python train.py --num_hidden_layers=13 --experts_per_token=2 --router_score="sigmoid" --router_cosine_scale=20.0 --init_std_router=0.0117 --vocab_size=8192 --norm_eps=1e-06 --optimizer="adamw" --beta1=0.95 --max_grad_norm=1.0 --batch_tokens=65536 --max_seq_len=512
Below are experts of layer 3 (counted from 0) of a mixture-of-experts language model. Rows are named router (the router's row for the expert), gate (a neuron's input weights, with its number), up (a neuron's input weights, with its number) and show model dimensions 0-191. Each number is 50 + 10 x the weight over its row's rms, rounded and kept within 0 to 99.
After each expert's rows: a language model's description of what the expert responds to; "comes after" lists some tokens at least twice as common just before its tokens as in all text. This comes from a sample of Wikipedia text that the model never trained on. Tokens count by the router's weight.

# expert 13
router:34 46 56 41 61 48 39 47 55 68 63 46 55 38 52 47 74 78 58 44 58 55 51 72 53 63 54 57 58 54 52 41 35 41 54 66 51 30 75 49 54 62 48 58 59 47 62 61 70 44 55 61 52 63 56 55 48 64 60 57 70 70 44 63 46 57 52 53 61 47 37 50 50 53 50 69 37 53 51 48 35 44 50 40 52 41 36 44 42 45 55 44 38 60 45 60 57 54 38 54 52 39 52 63 43 55 55 51 43 54 50 47 37 50 37 50 44 41 57 64 49 43 55 54 60 67 35 55 58 71 45 49 49 46 69 55 46 66 55 50 53 61 51 39 58 36 55 46 74 62 49 43 60 42 46 47 63 61 60 57 29 51 54 38 61 44 50 44 52 52 75 54 53 39 36 54 58 69 52 62 36 61 47 56 52 40 41 44 62 70 44 54
gate0:43 54 61 63 48 50 51 42 54 61 67 49 43 42 63 57 66 51 50 57 42 47 57 45 47 67 50 61 54 67 53 45 55 50 53 64 72 41 64 46 42 51 54 53 46 51 40 61 43 53 49 50 56 53 34 60 55 50 33 53 55 59 57 67 34 44 71 25 56 43 47 53 44 42 44 48 61 48 50 63 46 47 56 46 53 62 41 55 62 37 69 49 41 53 57 52 66 43 61 64 47 71 40 46 54 68 60 69 53 46 48 55 59 52 47 47 66 35 64 64 47 46 35 63 53 40 52 32 43 55 56 51 46 56 52 19 50 52 43 58 34 39 53 56 26 58 57 47 42 65 58 51 68 38 27 49 71 63 45 66 54 57 46 61 54 42 45 53 31 39 52 59 48 68 45 57 48 38 36 49 49 57 65 43 56 54 66 52 50 33 39 39
up0:61 58 34 47 42 63 40 47 63 76 43 41 37 62 56 57 42 48 57 53 49 57 55 39 43 35 48 33 56 44 58 61 58 57 42 43 37 49 32 46 47 55 56 60 45 45 56 39 48 67 60 35 40 27 47 17 48 54 55 47 42 56 62 23 49 46 41 55 47 67 54 64 50 55 61 44 49 51 55 56 44 66 59 62 45 35 60 49 49 54 45 46 54 47 42 43 38 65 39 35 44 40 57 66 54 52 49 27 46 58 53 55 47 37 37 60 46 56 38 34 56 56 73 31 52 46 54 60 48 52 37 50 43 61 38 60 46 55 55 46 45 46 56 55 54 43 39 65 48 42 46 55 43 40 50 23 43 59 45 28 58 35 52 56 54 54 32 62 51 64 64 42 53 47 48 51 45 50 58 31 53 49 46 42 51 67 30 56 44 65 48 51
It responds to: Hyphens inside compounds and score lines, list-dash bullets, comma-space and space separators, such as up-coming, COVID-19, 0-1.
comes after: "\n", " No.", " c.", "-to", "20", " re"

# expert 10
router:46 46 60 45 66 50 47 37 62 60 63 48 55 44 47 61 60 49 75 47 62 42 43 62 47 48 46 46 64 46 45 56 52 44 49 60 48 44 58 44 42 59 52 73 52 64 45 56 43 56 42 36 42 61 53 61 36 78 58 65 52 73 46 50 48 54 48 55 77 42 54 47 47 44 74 62 47 43 48 46 55 59 64 56 50 44 50 39 40 40 60 48 46 45 59 63 51 39 43 54 42 55 49 51 45 48 53 59 67 47 66 50 45 54 36 57 46 47 54 41 60 46 48 53 72 62 39 49 29 41 57 54 65 44 55 46 55 65 56 36 40 57 55 62 31 42 60 36 46 58 62 42 76 39 51 40 55 52 55 58 60 42 66 58 83 30 48 49 48 45 58 53 58 33 44 58 53 60 55 38 38 62 58 59 67 47 56 55 48 32 56 38
gate0:55 52 36 47 32 41 38 52 54 31 50 56 52 80 73 42 48 62 61 57 39 42 58 61 56 64 46 50 37 56 43 46 58 58 52 40 36 27 47 42 59 51 31 57 57 61 51 48 51 58 37 66 48 54 37 37 53 57 46 47 43 69 46 44 45 52 54 49 57 45 45 55 37 41 57 35 53 55 50 45 48 50 51 54 43 42 70 52 56 54 56 39 61 68 55 49 54 36 62 34 61 58 69 50 62 41 47 50 31 51 41 55 38 57 52 53 42 49 60 53 62 56 59 43 56 51 48 62 51 59 43 54 57 40 61 40 63 44 56 61 50 51 50 50 57 47 46 53 43 54 45 37 58 51 55 57 51 52 70 45 25 55 60 57 71 33 53 60 65 33 50 55 52 58 23 67 50 73 54 57 55 66 59 57 61 30 50 39 56 48 24 60
up0:45 42 42 40 59 69 71 50 48 53 55 56 39 36 35 57 59 54 41 43 51 54 56 53 55 35 49 40 62 50 66 56 48 48 39 55 66 66 56 48 47 43 61 40 39 46 48 36 41 57 55 34 43 30 49 56 47 54 46 40 70 45 49 57 59 50 55 44 52 49 56 38 60 40 55 67 41 54 45 65 39 58 50 40 64 43 24 40 42 40 45 54 50 47 39 55 32 48 37 52 48 33 38 60 48 50 47 47 49 37 56 39 47 47 49 62 57 53 53 45 40 53 32 59 63 48 61 49 61 44 63 27 57 55 54 60 43 56 47 34 31 49 47 49 31 56 55 31 62 53 61 51 37 43 44 39 64 34 23 48 69 35 66 51 33 60 44 38 35 62 62 46 49 33 51 40 48 43 49 39 44 34 46 38 41 70 58 57 47 65 59 47
It responds to: Single initial letters starting a word after a line break, comma, pipe or hyphen, mostly capitals in names, such as L, H, J, and -l in X-linked.
comes after: "\n", "\n\n", " | \"", " \"", "=", " by"

# expert 7
router:43 42 51 41 63 51 41 37 62 67 58 64 62 40 50 48 63 54 64 42 55 56 41 66 56 63 59 52 68 59 54 50 51 46 55 66 47 28 72 45 55 50 45 67 43 47 44 49 56 69 78 52 44 54 37 52 39 63 51 52 47 63 35 52 34 58 36 62 55 42 53 31 55 44 60 51 51 42 48 52 31 64 56 60 40 49 57 38 51 33 50 64 40 47 41 43 55 54 54 66 57 38 63 57 47 38 70 49 46 63 54 50 41 52 41 52 56 56 70 52 53 38 54 48 57 58 34 60 38 53 49 62 55 51 73 39 47 79 62 44 58 48 50 57 51 30 59 42 52 48 42 46 69 50 44 37 56 54 36 50 58 45 60 57 76 32 49 57 44 52 57 58 72 36 39 52 46 59 49 46 45 48 56 55 67 48 49 50 38 47 45 53
gate0:47 48 55 44 32 53 37 51 57 69 45 58 49 42 35 52 42 66 64 63 34 55 55 56 67 62 65 48 58 50 58 56 49 53 70 39 39 48 43 47 49 41 39 78 40 60 42 72 50 47 39 38 48 48 41 47 62 38 77 52 61 56 52 45 40 34 59 44 65 55 49 68 61 55 48 54 59 55 59 66 53 54 51 46 36 44 38 53 47 54 39 70 48 45 28 44 48 48 42 43 51 41 37 50 36 50 57 43 41 66 44 67 56 46 44 51 64 50 53 44 51 74 50 52 30 47 69 56 49 60 45 45 37 60 63 49 50 47 50 46 55 48 49 61 46 51 43 37 44 31 54 39 34 48 52 50 51 36 35 48 46 45 40 27 40 57 44 57 67 70 55 53 50 47 48 47 62 43 65 33 42 44 43 40 51 65 39 41 63 60 50 66
up0:54 60 53 67 56 60 48 44 54 49 68 48 57 48 50 49 32 72 74 60 41 44 64 62 47 55 56 57 55 51 64 55 45 42 61 52 48 62 46 57 58 72 47 61 53 64 47 58 43 57 51 56 74 77 53 41 50 52 43 50 68 48 60 41 49 38 43 53 48 37 63 60 54 40 48 52 47 46 45 32 54 48 48 65 50 55 31 40 57 49 51 59 58 46 44 52 62 56 63 51 46 63 54 58 21 52 37 62 46 43 39 68 67 60 64 54 52 46 58 53 54 48 38 44 53 52 48 56 52 55 61 52 43 34 49 50 55 48 61 42 55 48 62 57 53 42 39 31 59 55 36 63 48 58 76 57 73 35 38 58 54 62 46 32 57 35 36 41 48 24 56 57 59 44 48 41 37 38 49 50 33 48 64 50 56 47 62 38 56 45 59 61
It responds to: Space-bearing pieces like "| ", " in ", "the ", "(" that come right before a number or year, e.g. won the 2001, Population (2020.
comes after: "\n", "4", "0", "3", "6", "%"

# expert 8
router:26 48 55 53 38 57 35 29 53 54 59 41 65 56 51 54 53 58 59 46 51 50 57 45 61 50 37 46 55 47 59 54 53 56 38 49 61 23 60 50 50 38 56 57 54 64 35 50 45 58 38 46 43 46 34 60 54 76 62 61 65 64 53 62 51 60 57 67 64 65 58 49 61 28 61 66 43 53 53 51 49 60 48 70 58 44 47 46 40 50 56 52 48 45 46 57 23 53 59 50 42 52 51 55 58 45 63 62 51 50 55 45 47 52 50 68 36 49 57 44 50 48 51 49 67 49 33 51 69 58 47 76 45 55 72 43 40 68 44 45 43 67 61 46 45 55 50 29 54 48 59 42 63 47 46 48 72 48 44 55 43 54 55 63 45 52 64 48 48 47 63 43 70 47 38 52 41 49 53 41 54 59 47 53 61 26 69 44 52 36 33 55
gate0:49 50 43 66 54 44 58 62 51 55 40 33 57 34 46 53 46 43 41 63 66 24 41 42 45 36 53 40 58 54 42 54 54 34 62 47 54 68 51 37 49 68 50 50 55 51 44 54 50 52 58 46 44 57 51 52 48 43 44 42 42 38 53 41 59 51 37 67 44 57 66 67 31 74 37 43 39 48 30 42 67 51 42 41 45 48 52 41 37 53 49 47 54 56 38 45 69 45 43 57 64 58 40 53 47 64 40 57 61 42 55 54 55 59 54 57 51 47 23 74 61 48 55 48 52 49 77 50 37 62 41 45 49 29 24 49 64 42 59 37 51 42 49 37 52 60 42 52 32 52 42 50 35 46 75 57 51 42 51 32 51 39 56 63 52 53 47 42 54 46 49 43 36 61 66 53 50 45 42 53 49 69 43 61 39 53 49 61 65 48 50 42
up0:61 39 49 46 58 59 44 58 63 47 52 40 39 40 64 49 46 57 67 63 77 44 55 66 47 56 62 43 53 45 47 60 36 45 58 70 49 68 48 54 38 57 47 63 45 47 64 36 61 49 51 56 41 36 66 56 51 50 31 54 29 48 48 42 55 44 57 27 53 33 42 57 36 56 57 56 47 62 42 53 41 53 45 39 51 40 62 35 74 46 51 58 31 47 59 44 63 34 37 70 51 59 50 57 37 50 44 46 52 36 58 44 42 58 48 42 46 54 46 61 69 43 61 45 49 49 50 47 47 41 50 50 55 53 47 50 52 45 70 35 48 35 29 57 67 43 63 50 40 54 53 44 47 48 68 44 41 64 55 59 58 35 76 58 56 41 44 54 41 51 63 50 23 52 54 48 55 66 55 61 49 55 67 54 62 57 38 45 59 56 54 35
It responds to: The last three digits of four-digit years after a leading 1 or 2, such as 1-995, 2-020, 1-987, in dates, lists and tables.
comes after: "1", "2", "8", "7", "86", "87"

# expert 29
router:43 42 56 48 45 52 47 54 52 53 66 30 56 48 59 53 53 56 63 43 58 39 55 55 58 55 56 46 69 49 56 49 47 42 53 47 43 33 74 47 43 43 44 55 37 54 50 49 47 50 55 54 47 42 50 48 40 56 65 55 55 61 32 48 42 61 52 59 56 46 57 54 40 40 73 71 47 66 66 51 35 52 48 50 67 49 60 28 41 50 41 57 47 44 58 56 53 40 39 59 41 43 42 44 58 47 68 54 57 54 72 53 34 45 36 47 56 33 54 43 54 49 48 47 66 49 43 56 58 55 49 64 70 48 71 29 54 57 56 37 38 57 48 44 64 48 65 45 53 55 63 37 63 41 43 39 64 51 48 49 59 46 77 41 63 27 50 59 30 42 46 49 62 46 49 52 31 56 50 59 60 72 69 50 69 44 49 32 59 43 31 52
gate0:47 59 51 44 58 57 43 55 63 35 60 61 59 67 38 38 69 55 52 57 65 63 56 43 40 35 56 53 55 73 51 43 50 61 38 51 61 36 18 46 66 51 55 59 51 58 42 56 46 56 52 72 47 47 48 62 63 57 58 55 48 44 44 47 46 47 62 51 61 59 51 45 53 33 50 52 62 42 50 59 49 47 45 62 62 57 36 58 30 56 34 49 52 56 46 52 56 58 51 66 55 51 65 36 51 55 48 47 58 60 55 60 76 60 56 48 51 50 63 66 67 61 44 41 41 60 54 66 43 64 56 46 46 63 49 61 67 58 61 39 43 40 48 72 52 56 61 54 51 32 34 46 57 36 65 42 39 36 39 60 53 43 40 49 46 55 51 49 29 56 48 57 58 64 47 56 44 50 47 34 56 50 53 70 42 71 49 54 70 65 39 60
up0:39 45 49 55 49 36 51 51 54 40 41 45 59 70 58 44 73 52 46 56 77 57 64 58 36 39 49 56 48 57 42 61 53 45 53 42 63 42 36 67 77 56 52 55 55 63 63 55 37 49 52 68 39 62 47 60 62 53 43 53 45 43 59 38 58 55 42 59 65 67 34 51 44 51 40 52 58 47 48 63 37 37 56 54 50 65 41 70 30 57 49 39 53 71 51 41 62 72 53 64 44 47 71 35 54 57 46 50 51 55 47 54 66 60 69 55 47 57 62 57 59 50 54 43 55 48 41 63 45 63 55 49 44 55 46 58 64 57 42 49 61 52 53 55 52 47 64 57 63 46 30 56 47 43 72 66 44 45 26 55 55 65 64 47 39 53 53 48 64 44 42 50 57 60 47 58 63 48 42 39 55 39 66 53 39 55 61 39 54 65 39 56
It responds to: Line breaks ending list items, infobox fields and table rows, plus dash-prefixed list starts such as - Pro, - Sub.
comes after: " |", ")", " |  |", ".", "==", " =="

# expert 28
router:49 57 45 59 66 64 37 52 56 35 55 60 66 46 49 53 46 54 65 47 53 46 53 50 38 53 54 61 56 36 46 44 42 58 65 57 49 37 71 46 30 33 57 87 45 59 52 46 36 73 52 48 47 51 52 39 57 66 50 55 41 64 35 38 54 44 43 50 58 55 36 62 37 44 57 39 56 46 61 41 43 67 41 71 51 51 62 48 36 37 64 38 46 45 47 72 44 39 40 46 30 48 61 44 54 52 43 57 39 72 44 45 47 49 36 47 55 41 54 54 60 31 52 48 56 56 38 60 51 59 60 55 40 51 57 43 33 56 55 43 41 52 44 33 52 51 50 39 48 51 46 41 68 29 40 26 48 54 49 45 53 53 58 62 65 43 52 41 58 53 34 35 65 52 49 49 46 45 60 49 43 62 51 46 44 53 54 53 39 63 26 46
gate0:47 60 53 66 42 54 63 42 44 34 58 56 49 52 38 61 52 68 44 49 62 38 37 63 68 65 35 65 51 61 34 67 45 66 57 56 64 40 49 48 50 48 62 45 64 53 45 66 46 47 43 71 65 53 41 46 30 42 64 57 62 68 59 57 55 56 62 43 55 32 57 32 35 36 55 48 43 56 44 65 61 34 56 55 51 44 46 43 47 44 53 62 43 47 51 50 59 42 67 44 49 48 45 39 61 52 57 51 40 31 47 33 37 48 40 49 48 60 61 38 68 33 55 46 62 28 40 27 58 36 53 54 43 58 52 53 74 45 41 62 51 50 49 53 56 52 66 53 70 52 45 51 55 40 58 39 67 59 62 48 51 47 57 53 63 36 33 52 50 53 57 42 49 47 51 47 42 69 37 43 37 59 60 53 63 47 58 54 52 50 40 52
up0:57 46 53 56 56 52 52 39 44 36 56 55 60 47 49 56 52 55 45 32 61 54 40 50 57 61 33 50 51 53 44 60 41 69 57 70 64 43 47 53 48 50 56 56 57 54 51 62 51 42 50 79 79 49 53 62 36 33 53 69 39 68 47 54 54 53 56 30 47 27 66 41 39 40 56 49 38 51 43 50 54 35 39 56 46 38 49 50 53 42 53 58 52 50 47 61 52 36 62 35 41 52 45 50 72 57 47 71 59 36 48 36 44 48 43 47 42 48 60 58 63 32 48 40 62 40 49 32 58 49 53 64 46 65 52 57 47 38 45 57 48 51 42 39 62 70 47 61 48 70 35 57 58 50 46 42 57 51 68 47 58 38 58 47 69 55 23 46 58 65 51 43 47 47 67 48 40 66 43 36 40 51 60 53 42 52 39 60 55 66 46 40
It responds to: Digits inside years after a leading 1, such as 1-8-30, plus word-internal pieces like B-ure-au in Census Bureau and U-g-anda.
comes after: "0", "1", " H", " M", " O", " B"

# expert 38
router:34 50 36 38 44 44 38 50 49 39 51 65 58 54 38 53 44 72 66 60 60 50 52 50 46 46 46 43 41 43 45 64 40 49 54 51 60 32 48 50 49 56 36 62 41 56 44 46 50 62 56 74 49 52 47 55 28 63 59 57 53 63 44 62 39 55 46 61 42 53 50 46 46 48 45 46 36 54 49 36 44 45 43 64 62 40 61 41 51 43 43 51 41 33 61 52 54 58 42 59 56 44 38 44 64 64 55 70 40 53 66 69 42 41 54 48 45 55 48 45 45 33 52 37 44 45 40 53 58 50 57 65 55 50 68 38 49 45 55 36 42 57 47 46 63 50 61 45 43 53 50 39 71 50 62 70 52 35 61 50 46 40 54 52 54 44 47 32 44 36 54 38 72 34 33 63 36 62 64 54 41 62 56 20 61 46 39 45 48 75 36 69
gate0:43 65 41 45 56 59 50 36 43 41 37 30 52 59 39 61 45 45 48 62 52 69 60 48 38 39 45 54 49 62 52 52 53 63 30 27 44 62 54 50 62 48 39 52 50 53 48 34 46 40 56 47 40 50 33 53 57 46 32 39 53 55 45 32 51 71 53 46 53 58 44 54 45 42 61 42 55 53 62 42 43 58 48 41 51 51 57 50 34 49 38 43 53 59 40 42 34 58 38 52 38 36 51 43 42 40 52 54 61 50 62 54 23 52 53 57 22 59 62 57 52 44 58 49 54 39 47 72 51 52 56 50 30 50 56 36 54 60 53 54 56 54 62 51 25 36 61 34 54 26 60 39 47 48 62 54 54 46 34 38 37 34 43 41 60 37 60 46 55 37 53 53 52 41 54 51 73 60 45 61 38 45 30 50 56 41 64 47 42 61 64 36
up0:74 45 41 65 44 46 55 55 36 64 39 51 46 51 58 44 41 42 48 57 50 55 54 40 61 61 31 53 49 44 50 46 63 62 59 39 54 59 50 29 46 49 35 45 41 44 62 66 62 71 49 43 56 40 57 56 44 53 51 44 51 44 54 51 64 64 36 35 60 35 38 50 45 45 50 55 37 43 40 54 46 41 29 47 43 49 33 48 35 66 45 75 47 45 56 44 53 60 57 34 46 44 54 59 49 56 60 46 48 43 56 32 57 53 41 59 44 50 74 45 48 74 48 64 62 41 53 54 49 43 56 43 58 57 41 58 49 33 29 45 49 38 50 46 58 55 48 51 34 40 31 57 40 39 42 47 66 65 68 49 55 63 63 38 50 32 39 50 42 49 47 59 55 54 30 49 26 55 24 50 56 52 43 67 40 49 41 46 47 63 46 56
It responds to: Lowercase pieces right after a word's first letter or two, as in d-ar-ics, l-ar-va, re, ret, plus pipes between table numbers.
comes after: " d", " s", " l", " m", " t", " sp"

# expert 35
router:57 37 55 62 53 55 46 46 48 61 42 51 73 60 62 53 59 54 64 52 54 45 39 67 49 45 57 55 67 41 32 45 49 50 55 61 76 43 56 32 37 54 46 51 54 57 52 37 43 63 54 54 51 58 34 60 37 89 41 57 33 66 52 51 36 56 43 42 66 57 53 44 42 60 68 53 48 57 62 27 45 57 50 58 43 45 52 36 59 42 54 52 35 50 55 58 48 50 43 56 47 48 64 53 67 62 57 64 53 64 49 49 51 63 31 51 50 42 44 52 56 49 46 41 64 53 36 49 52 50 57 54 47 52 61 58 42 50 42 37 35 53 58 56 53 49 64 49 66 53 55 38 68 42 59 49 69 68 71 57 59 53 46 45 75 31 45 47 53 43 35 33 58 48 32 63 47 49 52 44 47 46 59 42 58 44 67 58 49 43 41 43
gate0:46 54 67 58 48 67 37 50 55 55 62 47 41 58 64 68 46 54 43 51 59 45 36 57 57 52 48 47 50 50 50 47 43 52 70 64 68 54 48 51 46 56 49 58 59 41 48 40 53 51 41 57 41 34 37 42 51 49 55 33 36 53 66 53 47 39 27 38 65 39 56 49 55 55 55 54 55 60 51 60 58 42 60 69 37 51 48 51 45 61 61 60 47 59 45 66 57 57 62 62 40 53 65 36 42 41 45 51 49 35 54 34 41 50 37 69 47 39 48 44 44 45 27 53 29 49 50 42 56 48 54 60 71 47 40 56 48 46 37 41 20 53 57 49 32 46 40 47 54 66 56 52 56 57 47 67 37 53 55 45 59 49 60 65 63 35 44 40 48 54 48 35 69 20 53 43 52 48 64 51 62 51 84 56 54 57 40 49 44 53 41 46
up0:48 35 54 54 33 52 54 55 43 67 72 63 57 37 78 41 31 54 46 32 47 47 46 58 60 62 54 61 44 42 68 33 36 59 63 36 44 47 48 41 53 57 34 65 47 37 48 57 60 46 55 37 66 54 49 48 61 44 66 51 45 63 56 40 45 33 57 39 80 42 54 41 47 38 43 53 79 50 60 55 48 57 55 52 52 49 40 57 59 48 47 58 44 68 48 43 46 53 45 60 54 59 44 53 60 61 42 78 39 46 41 42 44 54 48 41 32 53 43 66 49 46 49 56 39 51 48 55 65 48 54 41 55 75 46 49 54 33 34 51 51 49 34 53 33 48 65 37 32 59 45 52 53 39 40 56 46 52 55 57 43 49 69 49 59 46 65 52 53 51 66 48 52 46 49 64 42 39 65 38 50 59 59 55 56 53 63 51 46 61 45 50
It responds to: Word pieces just after an initial G, K or similar consonant, often in names or lists, e.g. Gittins, gecko, Gemini, Gym, garden.
comes after: " G", " g", " K", " | G", "G", ", G"